config = dict(
    n_layer=9,
    d_model=192,
    n_experts=16,
    experts_per_token=1,
    d_expert=224,
    d_shared_expert=0,
    activation='geglu',
    moe_layers=[0, 1, 2, 3, 4, 5, 6, 7, 8],
    router_score='sigmoid',
    normalize_top_k=False,
    routed_scale=1.0,
    balance_loss=0.000393,
    balance_bias=True,
    router_noise=0.3,
    init_std_router=0.0188,
    lr_router=0.000876,
    n_head=3,
    n_kv_head=3,
    head_dim=64,
    vocab_size=11389,
    norm='rmsnorm',
    norm_place='pre',
    norm_eps=1e-05,
    positions='rope',
    rope_base=10000.0,
    rope_fraction=1.0,
    qk_norm=False,
    attn_scale=0.125,
    tie_embeddings=True,
    parallel_block=False,
    init='normal',
    init_std_qkv=0.0439,
    init_std_o=0.0,
    init_std_up=0.0439,
    init_std_down=0.0,
    optimizer='soap_variant',
    lr=0.00555,
    lr_mult_up=1.1,
    beta1=0.95,
    beta2=0.98,
    lr_head=0.00773,
    grad_clip=0.5,
    warmup_steps=200,
    schedule='wsd',
    decay_fraction=1.0,
    decay_shape='linear',
    final_lr_fraction=0.1,
    batch_tokens=[65536, 131072, 196608],
    seq_len=512,
    doc_mask=True,
    z_loss=0.0001,
    train_tokens=348600000,
    steps=2886,
    dataset='wikipedia_en',
)
Below are experts of layer 5 (counted from 0) of a mixture-of-experts language model. Rows are named router (the router's row for the expert), gate (a neuron's input weights, with its number), up (a neuron's input weights, with its number), down (a neuron's output weights, with its number) and show model dimensions 0-191. Each number is 500 + 40 x the weight over its row's rms, rounded and kept within 0 to 999. Numbers have three digits each.
Before each expert's rows: "comes after" lists some tokens at least twice as common just before its tokens as in all text; "raises" lists some tokens whose logits its average output raises strongly, later layers aside. This comes from a sample of Wikipedia text that the model never trained on. Tokens count by the router's weight.

# expert 12
comes after: " ", ")", " 0", " 1", "%", "0"
raises: " ", " L", " D"
router:506464493375471466469500439499490543536525519428467475470534455507492485557456525492528466475465564563489489461517415503490490507538395551506474546530460527489509488440530512501515530552596492517503439549444552518451565473494499512477460491528538546470489519413525533518545535506471492504558519495496513491508474544508494523529486526594483489400495499401486542504508513501568458466553542444505486520531501514531544419522513575426538550521504411494502483551422459486498493419531506474488487507493530458512500530471516480507471556465537526461498535638504479533523478467526489400
gate5:495529558496529480519522471546387438507476490472471528592501527470469528572439470445434560532502483446482513537553474525508464547528453505460523530504476553472487488479528458550479566471465567522446502561488505508497507538493556541433548519473456519484529520482451376494604547500471428492517530447535465502532504541511458519555537506580491500493485484494526486436591539537572488514571485514417467568504519487526502453555516527514471510555537469463509449451481496489438535610531492493489511507545470551488493582505487438458484529429467522474494546509534509540481508425487528477
up5:560475538470487491499490549517560509582508468575513474421421478490517486477566598583499498487528468512529476504549520570527515491522509469567487484519477537550496544485502488485547452510525443459533512424511479534447443516468461405507518476553498501435491547506556584498450526522557497636526466499516508483463458474515605487543433483419484517464504514514513517495475466422428473519488525468548569541508501572471469483429486550549475488498512488552525529473554492493468500446431448462602496520500539533513527470480497537514502412484533517475451523474464486461520518539546487485
down5:458495492453512454423508501441483527537541511465527554459549603455560481563435488496506481500526554487509510481489499513502614486470469403490499509512512480475489509512455521480519489504414453503481499483437463528446544449493469539499507522488508565430448452515450472473466448561538455448490524523565472491493542508610450555529538476470535461603522571493493520506518539521509474451497455456463444397453436515521466470552530488498503496453456560524502490510505489462470507427562489584522525480558447509493459462489439489563468530529516483473472503564466462516520472562503546589
gate6:532499522418447481530464465558487572523494610497549455464507533546506457517461548510532451560504570466521470477450467506485514490468537474564523530568448546443547491528480470453552451537559536587463531441507486525482501543455454506559417486539433517517530483508520486495554503457479418544502553499491544531508499560572489463480481479521416529486554538454514525469497435513521504510510462547514503503525532523508523478469515471531490532527527470474497570485563530499521478481517430536508584474537588482422458444579513536525564512437401464501494533514484543498534551560490473427
up6:485553477560410493487425561539522573535479574567533499434462523513465512517507525476510526503535511456499501523466479513520565544451548509529515464493513524484564509502499570574478501511524481565486509504500504477474469536519396517493492519544457474498513567480557513504558502479437502487560527457515488493526441531445499474442503407501481539492590505513508517482512542599369528448481475543585516499472512590527544496519487526507545548539467478468504526453519483509528448485548438560476563489521547528402552466492501582517522516469455486504577447517485508545514493597511472484
down6:520559546476466497458441480540491507446441540481555474510478480560499541494497484468480492580469466441455540481491502520430424526526488447433521507558571539499481486506504468470465527505484449530541547443559457460540605548405457564494446478447556578526497502517470501542517497470504467533415514439502506499488571530490467467442470505565576453454494492499489542533511506495530569538469477476456495503544512498480574462525535456505434505468524494538451473550444464462495531537529492522536494527473508538596579488562539552492519459507513510495568576450473562535530485568542429479
gate7:500488471492521499562494539463502463428497542520520485587521507489510401577466510418503476441532517486448533500478465475546493455514469586477532531494429523486515501480552579563486478469488505514465504486455492529461457471440471531484487492491450523585516491525495524484527518514496442561474486550536458447492569514500444497520574540540545559547475494538431507568481529461538484515454535558519490522556536530489500501544488473482580448530494473479463516460492500476433419420545458447506540486451554599461502486412518520527550515489472434462521468459596516444429516556424503458
up7:489501422501506528507444528470492486473481564470478488556456554474501419537446506387528448466513531490418523527523483471511463521493484530529557519500453497512513484505545554558487473465500531502406527484470481557486414517405501507460529474500483539544539475547523533461517495504500434523465524540557449482531553492488421443520546488549513514574437508469459502564424545416577515499454543519534530525559554551512515509530439457481529453494537497451462493494501481467412475486537454436478519466448532563485491492412548498563511530468456462496537519480578483423439547553497513507
down7:481559451500475522504456478515481563558546552512510465531513514483526533475515535502510464553457535506531527460532458519458448528561504482506476466465423474611510517487492500518557543450510510525529467440567501522419498516472533528554584468513595516597515551551506406525494565516484465475531519441487492518493517548490557567534486532499495588519543493498471545503501518436482557504461531429473453472431509437515514577469467535505440469446465542493500500529519519509495592588477553540506567504516479485497543527410481484452426525519503547452403513460533462513480476435477486498
gate8:527502506446524595527551563520468480503500467544558454516563467546455549453360548473543527523552492451522469471497518412552527521504504494435527482575492489529478513526514508465543480497512475504460476535556470527539492443421467535477559523446518483515470527502453536523510480522458484556460442429529513460494456515408525492515483490514520481510526408537494532440447422550555509451532524462501463518488483473491508517532501493536555444571475568431563498469474440475538521491480479535490521510518466460501449589468534448441443552503435469509512490584536484481498503470518436411
up8:414495487521536439549532450501517498520566514490534529529527532493523525515602486594466548544475505446484516450532489527468491466529540484525540512545527502452544534504508462517413539412452439484567544549484588529476527511494569393473481552595525533493606486537547449530509526530522422436510462437462520541450474496526421488561503488482535477517474517454497532501564471518500461504514538528543533535490488581484519493490491551485526545459525400513546467523536574539489516520460439512485567490483507550454510481448515578518501462535498554510481516445460506527485492544481483535
down8:513504572525561444481490463469477498527477503512554573453535486466539476575509510496572549489503464481425488475563528415517462513513551510475526526454523437520505494552449516508559553519524481494488504480459549453462436514475534440469508445455484462543498517490511470437519435506460524465439532543507503440447511478518543511504476493579531473464536525429521543464468527539530500521491483558458495492485515559617480472567580541566539560483520520496508534559472558447527556512547533488542486547519479474543531532555544459525428530412401428517504548462521505587443463539496531489
gate9:545497561403502468547446536447501445491612528498450490511566498529493488561480509519532559505490534489524450453500459530440577508480465506407505502462494565456445525484451510443468564493580516496538525485422463467460486485477476536505478505500502500475633530517544526532533570507509485601500508536476478505554569437455490498469520550566539490501489465488543428505558567462522475490517458468499490498518489485486503448504484563467437495541541499444422521517492505599512417469508527522554511557546485488541479539528513464539506474467514530512473515510419458511564440501514442488
up9:462485479562519547435540537517466537520456538474485518522527554437508468462536494421509469576510480452485568491513510469465552497510582520562482484522488527475506537510598505523536570525495449561562466553522536546510563512541451494498497545460512417454421478523504527468466463435474487461460478488559569469487434576470475487519508530487479425494455479507513557468463509436493502449588460485528507565428464549517539460519481451507519520465461564607480518481557472484471480527497422534479527553515483555427517495551449491549528458544475518467521474560507565468462484570488545524
down9:519493509483501454457439460549482493486425482507477457512522473451459428386556522499536483512489487436520533477492568540558478459461500521429457522505410484498425487501486556527550504451582495439455477558518525528511545484449480482497503467511529465496485443543504497536499532491409499545486536481532509547580508498519482435514542529398408467515519569579452530444520490513489500500527505556466483534496453536483453594500548473505501610563487513397520492489477456506505485456530556490518474453510545470432466510511451482525502505475463509469525528465502545447561528529598484484
gate10:445551532450504486489460492511484536442476407485513455459489444465480462594550510506440489510469565505518463446442488446449478506417567525455538523527490465493474474604585508475562529569493526494532505497568568501486505485433492544448493581498476514549482510522456524534464435523390453455464491516528465489470487475550519519513519574459489525533603461543499558533446500429590429541532505491447533472520420545512541534529512499478488572517478498479486448524487496507451569456550502490537535542472515514469466469501508553482516520436481540491518512496484454482498500534488585467
up10:458475511464507522496394525491486497455471423515536495467461446515497481597578519503514508490485616542560464469484491430454477489416574541441513525497482486471533452525573531496468542507465514490537467513539542510476544523436548435476496498511493496568459526526497491618506500467535490452485475486522448520457480511519506504490493573474454524527559536514480590581374547469503487500533604460536474518509459515485527536531452518483430489437439436497518445486532444508468443481545494519519498609471590447465476451500520499485479481499484514496478517507530509492522533490471482495
down10:573416446511465471462522486495521485473498494469506511537446493438478469588503555466497548558489476525457545580563532543549424471472423492515569498433503537479477527465493530548472584516472428550504411523530472470453462473577489468535433494504491457466536472499529484481475526489508513504463471564534531540528490481542522456521484534471509482520447486545487444518513515509472489514529470464520458430481535492513524464455424490511586476505477504548454478478553440570581462530481490476508557521470496507475381552511512468499435515522516510426386530423488568554475480486436495531
gate11:556447513416513516528469555505468518494483553528494453413503522470519476530554472486562469503485520550495519492583429566529473547433470541468493504501514468503526497484497494518519489489528511542538514412474470425479553484441546477542497510513499519568571566420519506521461474504478507479550460555587452455464540491492558541500606435471422532522525475499456450455470528537446562537534576523548528502550490545480547573499501471466524531510519470481483531523430530454507547455542467482499489601534473438495598552556540526518532532516499446451523491532449528496512503564440496472
up11:523523486557485524504528504473495490536565471473584476518512405446444530493459507425489510425469497522508556538443492466518503515508457563487491437512539492453516519464534497549502489489503539496450463536513547536479426490496490511450483497545574504492407482552431545510531472558482487472481564487507520512473532514456548479409426539527550489449433520473514565603527491543416516445482478477451476461521471461594513480498543607558495554423484537538504535486527461492430454544443515482478464448471465540539487471485543473459485453487468464544426450425488462503503556454506491525
down11:470515428602458532455544439451541519509498461563466531529453486493510489474533532604460541535480513571478523494468459481499466565557527458558509497502321475383553506494501545525514411510496536500541491475524507491436503481526495527513552545459471486463536476555468491462518509433486555446512522493493584540485492456509521520463505462488486471519484435488496556460527485514575498502549531509496523495515442453536484438500513507553536464530577469516405503557497490524479523505478488456449449442526556519500481458409532424503496476434511491511453471514484524512515504528558490539

# expert 10
comes after: " |", ";", " (", ":", "|", " /"
raises: ".", "\"", ","
router:518517492490556489590538393465518512509541517497582462539523481536501490515432528491529571471492598546548472484520483487530557471508425426569486531483445502509481492466469433503459516549464534423547510505367537477472605515468471530518463497495528441445491533500506502521549507541448560508493492496481533463457512530498466545538496519474525442485491495487489534434512550492483522466507595502568470481528517519503558462433529503555488451508425483511492498465475516495564452493498505511480434397516452556467572509578461418521466504442489466456499505483500497519449511481429461465
gate5:487392567488520534526460434449512445455509511520512534579514446536551542531488444461489516503525437476499532541462505447521534487602539570501536574473528489507543500488458454481477560536436464502543497485483478512517518479535501453555500389497481487450521496528521385508463486454522511539539471458558486476446503541557502519481473499525516473489533456532509454512460494524523459441475490508467537388548424486550523465495496491524474553501489599483534507457503476476560454515524520355506479472474486509505453458441510489496421477493583499551529454483462487522432462467479468501
up5:536510527500426457548504493524518474493484482482489528505505584456539420502485467476551545480530465531507504488491502442490493556483518528484501440459519511546471518490532518520462469476448457458497550531512523480473495529548558587515534511487511442571505555469530545506549483546541606470542522532478449524543523497507476551494555404515541470461605530528483598528478508484504483506492465518482445602481578463469519567454514484439493505550494470545547545407564523490528471509437462561514487555507479503477490501487437482435604460515547521562534588502448523482556539459559448522
down5:499559544502474496540489449524530489427431513413483415536498455567404490444484487495484484504469485528485511505497572519465500494565564479442479467498488516453557499526487487432533524476529466490450497483520445515497530559535480471512538538504488557497520518606528530511419529513481518541474522516483521489486555572516486498491528413438468529484562543526557559509481532475478474498395518522542452570500479393569450452559499555507543531580541471524435514480515462496547448480464461521463445456445531510446524521529544481525421497498521546551449415528482485540448445511502509498
gate6:483480473458431480501496512495528512481584499478521518489441480485540440541516509494533526457505553452509463456404512534541520489525471463513501454505507460502449484527483536506490509452505527515523526565394529438502580528570533516539521514541498480441582576444486424493507439485434475471451601507509465451498502508498474540393540432499511478551512497512502495439472481542492499495463541499490464398479462532416606513519526497494504461462523459448402506428526506507514469499472470582525529478498481472537500527502473528538457505443494578451578465509493480481516501459512385473
up6:526503479532435495538487532475514518473531503462465569483468501471497470569527426477481464483519488492526409505515487452436501559433501478548498506511493537485480528409481487490511442502452524462571474434503492532523495449468471480517532503545430508506508461507517588527550502471476448436415450474488445456497449488514423451497494536524551490569368560550550519497562536473535527372495441592463413524584551528538482496457515485476507477537561524456525537473488466476500457449477458487456528525569491501503495511481523525578479491463533545467442484561489487496510532473546482539
down6:491546512517479484494488467491467551577499509487517485527501485484495472528457490483539504471490548456392550534468480462513500465477484464491521504502546428462458441418537458561475510462443502505514440470538537461512460492475498444464584465520564584409456498461509541535463543574484500560456524457487487490511500478519516518533479562425477533466480482537496508487596521531539531589469428553520521393568569508505492504403510534485454467466517456501488488509584419580511496499505487456519582522556428461512518549535509525475486452484499520523446455455482581530528513500458443472
gate7:488446436579485499506539472509488479539461513568546483523487489487493441492468523512530557479425536533414502537465510538440520509578506503539463627466511565526507454485509515540488462540502521531498535448491520425422559497518495453422497486523504483523550458502495531533581501533521440532486476535511503478457471465583495509479550496450603521520479488525515554424508524466509491515545480478524509403525540538569554473566554469527547526451516551466493439502493469427508573492550509520495519514425478516491530399505494437570553462467459538505518512473444554516490539532580504513
up7:572541520476500591518570501465501495530570460445489552459514442500467531490505439503493529550525455566494545529413442489430476527477465410426563555462473501469420593449473454460497506510488527480456437508538458503516504508499539496419493500515507529514478531519524461498480503516549504425368527474543474594542529482502455539531523452443529503471445508489526496485456495469494438466492560487487528480514583517505559438460579491472479482453518507468496516488566509505460465510545436529525492507506519515524503499458564527423473555486513440526573462517480509484449503462438571522
down7:519518559512565532488560463473582396530486481489482509513505477415587511564485518460508525467521511462437506464476485500474514440475520474480499434499460497507433527499527455561469489446496556470490513469507488524452558522501448458487433557575559471450447478534519481509502507531514598480479531570467518503493441527493457492457559570492512569565454479486509531512526465549496567565442490499480403468500517536519452471557517416527453498553471439479541528463473497409430485512520423501499418483526503566554504502536483525527476452482547509483435548485551452449479468503504557491
gate8:516511497456466491470536490443524508432464483454506488537488512457531550495531495452477536505433510515480470498426570482449477530534492511511512483467493498496398515599518508485411501489586507502492523493543510490541510573495515450513481427449491431509591474512509505460572495493475500546469550537423534595513534487498460562471493483488481495550486421502542526460541512464502555510521506593519505523471526564531500461578583436535484506577524467515491474562535517439519544495491517460424513465488500550424528453468508466587478573458509427455474502510431508423548533437472527522
up8:470501516553471470448398483560511479505490555402439514528513472459531519465496461490479503487543469546512450527464506534437511466565500558542572567535537471524525439566500435574502468480487493492541465399493525483463540458550464484500553452482516488503565504477446502457539436546521528458510515548478541556545476535488473477516540470508462489560509481541473444413542558484546572512507487460529484577505537501519534471604543489541561546493540471536474489534514538489490516462433456419522506497509484481449529506533552428492519522481482389417489446550490463511526485524442460500
down8:495515500462511452464551511560484474443529517486534466512485505491506480451524492521507504505491458510499546459479494502481511471441552525512538551517508520489526478580508479411509507514512538539570470501490501492553463521538523524471482461509527476490497452583485463359527483426505518545443561562523531593423479472577476514534472426587444500563482524538524515454518466547509516537464473517468507508527485585439510479531433519566514536482563548404601416509545541506525608514468523488517526535490560468503504491536486458489487456509456472400464478523505499457541471510580539532
gate9:510512538482493548540528497498443580546437513506515483528469544543496494470531516481486528469446532468522527510445470529463489465458524480550516487545492455501495492514538527446497525557446485476466528481453536565494475492494536494529505485492490484461469499509525519513496532538486426543534440492593463436518525516496430532499494415507524485516548436531440514400497521480504435497524478559443505532484497577486496411486466420535585480544361538514471466496495413544583605427422469552495469494512449485513487464513444527479474476524475524382506527536540533476510498478497459411
up9:480534516449492546533517533556466564464432443502505436547502501522547474432496496491556489521481521497545538491469509534522480475443535441515496551586495522511520583474570517429504463546508491493408540504468595512480486523495529484517490469504495463428441536485477479561518494559482422525489471493575474472509512488452507529562500474536516544537492470514504502491457487487569550451536487523464466496495488585498493442556501421486572522485467501449470493532483428502576589429405486543526470527552453495534508471465440494500384548512502487434530496475499554441545466522498475402
down9:532472519520532452489487496519534456482502508425555474543484505470540494560512576505475495437438553517506512435498484525470511563517492556467500476426542528545521573446502513564451592545464505517476528504537533458567468485540442557471487436514546458493430495511560517499424516462517437491496483495482541535538427518492445481454462536488576489537505483441499481466565543519536489513473414595485561461513515582521559499514520545494482557515472469466462461519505385489445549447462542504577494525407495537500571526504545491473534528488538546517524475483505504454562518452532581505
gate10:497587427479490466492471486463504524510549552542555492529508472503491400523455527553491488500550473492522470481555492531460569435495574484564520570597464493513480506498500550471494496461494480467553460511538549585477537482527495524447558510484539487519509492523453489522519433473437516517475492554525622478480524539550502555533531449492469505533503528503432484455404522525398496507451592563520520554504550450501485465513542535493387589490492523583451513461470532508511494481586515520487536523461438518525497538507496473476453499500493467518493510537585539478443535540501540518
up10:588526453485557557489455529474517487528463530432427452535476486494556484455472520365540513502514500513460563486445594423482516489468420496493493505529525508496479464468507520495400525487488457540446480504481486518529475594540514486483484502534497557470505496498640478488518505489534440492504476511489448526488416574436577440422452571485504511473540469505579429474456478438553537473478499457402448471493536497451492501523510514479497496513544491526551478518514494561526472516528429475424524540548525499503516466472494495476494517532482532452468546510436524476514510522549498547
down10:555553514450551580465445473524483560512545501532449549492446479597515460414537486509536573366463477491510529477539463557459531514456533471465503476451486558517470494512517480489529522487488520531494514515489502486484538532522538579555512477521524517517517536541523546545490523451493503446504510463575490507529472462516429518508498456499438492452500479519560442436488540458500590455467503465459505522483523554537449520535465491475424449492509443537504520449474444594486532492501504533554511547570427399476509474559498465439453507461532509394481457464472524476479553481498523422
gate11:482501510485502474489473568487583553456466511473545487612466516525561461434522421489531466505489486507546517462514558508501507424527526500487580474556479480473483514507453433447544439510487465465566480519425485491487553472518491458567469507479522527490515439468567461450510458453465465489528507481559577466433516554497459527534458476533461512501484405575477531479541445493504530510521484489441530380478479493503413500447474487533533461534421587467497472505488529447537484472435510541535473436496521480436592524534443486515479542487540560456503419475528525527483530487507482518
up11:520469504478511562455514540514589518521469465504464532578473489541519477512506476518489494449530430476527508533535524564565472485575445475577481512499522459534466505467510443441531523530494446471525505484496556489487480468510582445516447470491460517441543437498549461484560444470442520466449533472557549458409493485515506507527463544521461469505502443483523559489478494537507499463516537546518496365475439549522539532434452455490479472526449561490467481476470568508490461518449479505573497455526547503416525575530487461565510441471497441562477494520507546436454589481458419527
down11:522515499519458482498480490490394505446468454559504548581470503473467465472442491443466450498508541533516442444459485473497492553540446600523537478522446597437557506427495509504529465532500493520555498481489450513513426536525514409502495441461521513511549456495475478482521526494523498491444562512571462500404447506505549494513552497510512552510458476446501422466446471460528519482541544529524467502489457561519485443526513495529541633494561478513506550429495490504575494508457493462508473484470447462407454578463586482525488474512513492523498497506523484538408530482530466452

# expert 2
comes after: " the", " a", " The", "==", "'s", " first"
raises: ",", ".", " and", " (", " in", " of"
router:527525526465493443464617494424585515509490456532484500533501536493550462506383490509488605575499514495513532477525464480585494523470476490500502499534441463499530455451532518488426532484578555482446493551468489510486542458476527465487477539590537479549481570510477545423565514494467515520515461503515557467510477497536485582477525462560516447490463575530452517477534458488552489510509505505500486505559520506511515451496496491481543518527462530483473437457480451425477426500556552481496504391496532527517492514452448481453473502528479417525490518582519465467399585477521500497
gate8:517542516554472517505535489438453418482547514455462515547488532462570582497533518498481510513484536483453515500534499508555516481489506487496459429487425453517536535550549546490442445527472605490442473522427548495435537461511551538480503511395512516505435567477491468487501477543464509486524495510488517536487430433584554479476547506546415526479539520458413459545589481561563480483520442535534513454505515524473510471477477479492525535540473478528523501525467448534512425476573456552449555522502495492582540509525455486537511412536463413522526518492465485563423526511511474503
up8:460497508446429487513481515524435474450406513468564508531475410555512414576513444567451505489518485521521481496461527510507518495569461515456507517534511558525448549497493489518466493510414440479637536525527457505570460437524439439484460483505491507505476540506533531467522566480504494557440476510513522514576486487465494486497552575472518416541449450556513526428509554459451540527478468457528504473485488572489466479514524579511457576474496509485514476489578532523497469483463474470512453488507493512450475453508520538490575479526515484514516447427564522481527517462383532516
down8:441543490374552511542528516508550505575511444512517536541524541461491453461483530496532524445504416491511582523510524482436452418560480453505420528516513479529484509550437531408444536535512547498429445543463523552527554538501469512493471526512543512492531496523485515549499479528468493540492450510508483497586433490496426577481514530520439506498491510536469562515612480432529512423530523494450476503498496495463484558552508503447453394489477482529437462486481466495551446508500544497438493525537522438563514484481543437507566485484489464478474454519485553442556513455500484523
gate9:516499503511510508481497534534572546453411494403527442530436474531510457551495483575513498464547484521475452548482573438544527513534456460448445524497513468463506500478536525516529492453478425484529446428485447397524517505452481431499513542457525504484487496443531443449460598452456473517437483501476531511436478507589493481485524478472529465485483540594497542461579449407509506436536507503558409601563509528439466480482541567536500479516537503482506483488460459496459468529591479520497491473530481544545477481529497521568525524553457501494504448563523513502512505509497522517
up9:543492493473473451466559472521483559547499479466502415532548477639523471547521548473463486453594529517491469450507468456537576537528532523514525560514511519507467539488528533527466527410533499469474502429483509457491518461458459509495508542487539452667440574483526482508511533433467471417488419578560502499542481441483478514508524504523511529519572498518486448471457494489507486521535493455500508502516530498547527549430574478476500542536564492506522547477497442535479444537457542554498531492529496549550538487557508459514518566515435493527568507534525532523512450540558490513
down9:512510536493547469504481509469480471527544596507503461417494527411518469490518433512467476465555443390492567441467508555517468557490462519528560517468512470475520479520481482508523510566440564486520517495493590519537494463519538469494511526498507543499529428447556471511481446536465515556546531457483479541506515540441507467481499522477518549454427533457574494511429469558501500548484454543446511560532489551501446518576428569510485504533521481469546452533535580478499486514522474490527477425546473447454531531467497408498534457511599498508458548580518492519459531478499404459
gate10:554500485541527466491470449536497527567499530411529465505495505569511518493493471519564542555554527476547515500455505495460525496520526460523419480519492522491538440448459508405545491496488448524566452485530482466524579540418519526555534480534497484539541529437423539536489515550464459499527528480485520455506460497473520519510566498515497514481542491469458522444490511528462552429569515480510460500470521621433563475498508455551540428432574455442479516427480461479460506551539498397476437445451494480506463500492548557537530502521530452478472538446590560493514450470459443511
up10:485598539459548420514477499486554475545487397549467556473484546497534463539553506534507490544564491525485540518442522502545451465518492436501514538504448570584439481556495547491415518472477487446562492500492487516507537582508517588503579573537481444493480443496437474454556507538527450477545490522478537515454569532527488515497519546443531445495546561496451522440493497457447486543479491450536586461500478480544459447524424562487459499502464533479492477421459522528538440565476452433501459478524553480508526498500584547473520502460487498479470513489470485531556469479496513461
down10:458494531544455424501444530507502533512551534474500459539483502444436510516511500571524459464530485460445511525475534481529518478519437549459511477499441514472497565519500529486442513506514515484513460476508469486528547456448524514494461518411542492459515471494501502509582535544502571523449475479512515499534515446499505483450551468551520517531514425501507372520473569461490519474481520572530499487543402554586491490541430454500594509484450384478548514527504560473479460509490501511551511550493571520474493637414531519531547460482458505418457412490480514512496477480460480512
gate11:443479472478448528470521543507417520562465515464479546496444486453565482466494519509505552495459557434503465475504473490471456465559501522486450385524459474522542470523550578493583529542538446476515525541434485455513449510473497430450526479512551476492502501488522549487488515558508548412470474443509448481426489495566621553521478489478493502485484543518499560471505540507453507528587454520455462549470494513461514474492473499530489520519518581454532487440517493494525491471495491524533479530505517444371544462527491474493524539560440421496453481458560557563494575442509515449
up11:510454536640456479504463540504488517463479447492504485507489495501487574554490478458555392420564498508533546463480430485486484501528546591493503564404491543499459442492424469502506585504507456474543530479483461442510473567423560517520517489473497502471504513521513540504469496440530509524462498450594509523567452507482491513552452527570524471492473521485520480539442572445521463572480560513519508449499547545494445480501536528516471544540528484508498526475493555529522533491530498460566548496523478528480483479521532499519562479557568498467528406487531462447484494574479399503
down11:422477456462529542493555486459431479550477507491459499525578510524513421472480479543494430488437511531440500472562506476447526487513557487391500493517551471505457504539506483504489516538528522570557504500521481468524495413492426426460406466447518525466454482493531471405507558593562554458527519514553486492493528517535524503504488440510530464475470397460454559514508494544448466512512473480476448525464456588562450509522503532504559515476484463561559522503532504506510498467491497567481498533484570451459500430555471570518478537490553483549462473471431485510576557521498480525
gate12:471465573513496472496534441517516516505482451472500554520457497534584538495492444427485551503490506514516450488530500522456539509531498476518463507530511475473503453546482525439400517526528516449511544477491466483459485573505462552485534570506568484501488496562460538468433434505436460582481431565540508494548500500551399505578580508545542452571527522542423435438495456519526439559569558487505467513521572521496522441495450446469489533563458503523509471506458492497492482463523505513472473526432477547480499529473466487473605508512453497578505535567463505430453520562459515472
up12:363495522511484495540501493464526510477511515496523549551499468584559551531523451463501521527497508535527478460538479552439491477470490446499486531517493494531563481560599489433420433507570523558545513519474431501533520545477449531517487545518552476463521477554487537475461400509459484488489519494539541474498502462518464438519531473485515497548582545575478455448542506525540424471554489487540515544510563562441484455483417457479508478607507505513509475506506519482495449416564479536553518480497532589457536526499429551479555480521453460500530500571526530477452540514457495476
down12:468457496479489493441544567451472478465454498480543483522524473466488460528526531516462517449505453497517486459460460438477459424587542490548505502495381512519486527483414464558488519553464497472494588466613547467441495492442498467520538414525558469410534485493558536520466509473532477459448510548560528556521489531476526519577426458540426511472524510437468494534451493515476483471591516475490470532531457451476521540486491453487504567452451526508532519527507511445431449555520545507507456523462461419473533512494480435453499469468589477514519485517512498485433502462543475463
gate13:428491470467479511483537518472540536513541490494484583501506466471452485480458509439484420519512534481600497527514596421484495449459534557482458496555502448430488457492518513549539495558475528468474416537427517555576488518528509498574431487529463444455483509562466539540489499519561584599506583543492455479464513486516480532500467490521481462476542483494520547491504478480516554548462493487463493506455550461480529515474447471553526521462489450453515521546515494567571487496469567518472492444516507458529476431590476435436544572528492449449427492545499458525490569515533470506
up13:479575459526547492451465425494514521580506550501503455527550535421497493509480479543498498540523453523538496455507476519515489481422508509473515534432473484493513478519513602520545516416525537490474502461538542443503545505521513507540456581557498465558442535496479478470506443445535461476528538476453496434527481459492437471604540522588446429461483514463473481425490545495518513515499452496468476467517527518414477419563495497430501538487431534510491548450516453545495474513487489535505525428448445465439591580475565558509492566562525515557524464491453525461455508496514511503
down13:525464485460439468549485528437447553513464479518492542521471439499549562520544500528480505605551477521471453537402487496503542522495481490467538467483533527473516545443401492465496540540500529535492517468459468548475567459483462477493495502459542473485466483526494461515517467501496418519452408437523560480503528480521514492453453554528440475501538560451396523487463516487526482493475500494523464509541545631489557481463493511423449529552530492509505445545467489501516512514531481481477476536484616509503625535525479496455446445534470519497587560481539487457502440488483445551
gate14:480565476497472519519555527515589486582509434507527441509518460492470529562495500531512561492505439485468416443436461523447447462463494451470411454595499468473536444472473474518495515449543488514490470448496496463466493483458548540509512437523504564502592509531478570453448509596465487472459492457553445565529487492517523523499466522485519455452544447456545476526522477496499495504442468498438469437501551542475460449516496472481441490530463483494515484517429531406457455487410481517488408463554495522522480526447490493417500485426530486578505493482518538446484503473539447454
up14:455491517437481497543538539428572511497500476480532458554450501573513459523476451501504482413489469492427483529450509533449453508538464477497495538571517481494546432489530550484525516492505522496487437515482542479523425447592558541503475479550551515484515516471515557520456569517531488431538485496522541556451499521444476476532531516476478460525541490467533502550469474434456475472551450528534488425464464499476491503535571563570529581653497526565520549439515491434475473521452479505501510477485464562488460485515512453487498378523456444564508479495493483435459529500522440501
down14:533496560515518506575385493539455501539469463492498476478532550517556389551514503519482464563463493430561537512490460447481487487540454549460503525502489523463478544537456521521607548471595467471513521498485564424480481496576528492486448541512538529507520525519477440520476523485489472436531566553502452444447492500512422569504476489467494528489558541503503474515510547545481435519497465491486518541491521509468469471496455495456621463460499502494543503487536494531499471484562524528536510558495531489475480453490580563447561525524577476498455620483482444495473459517445572504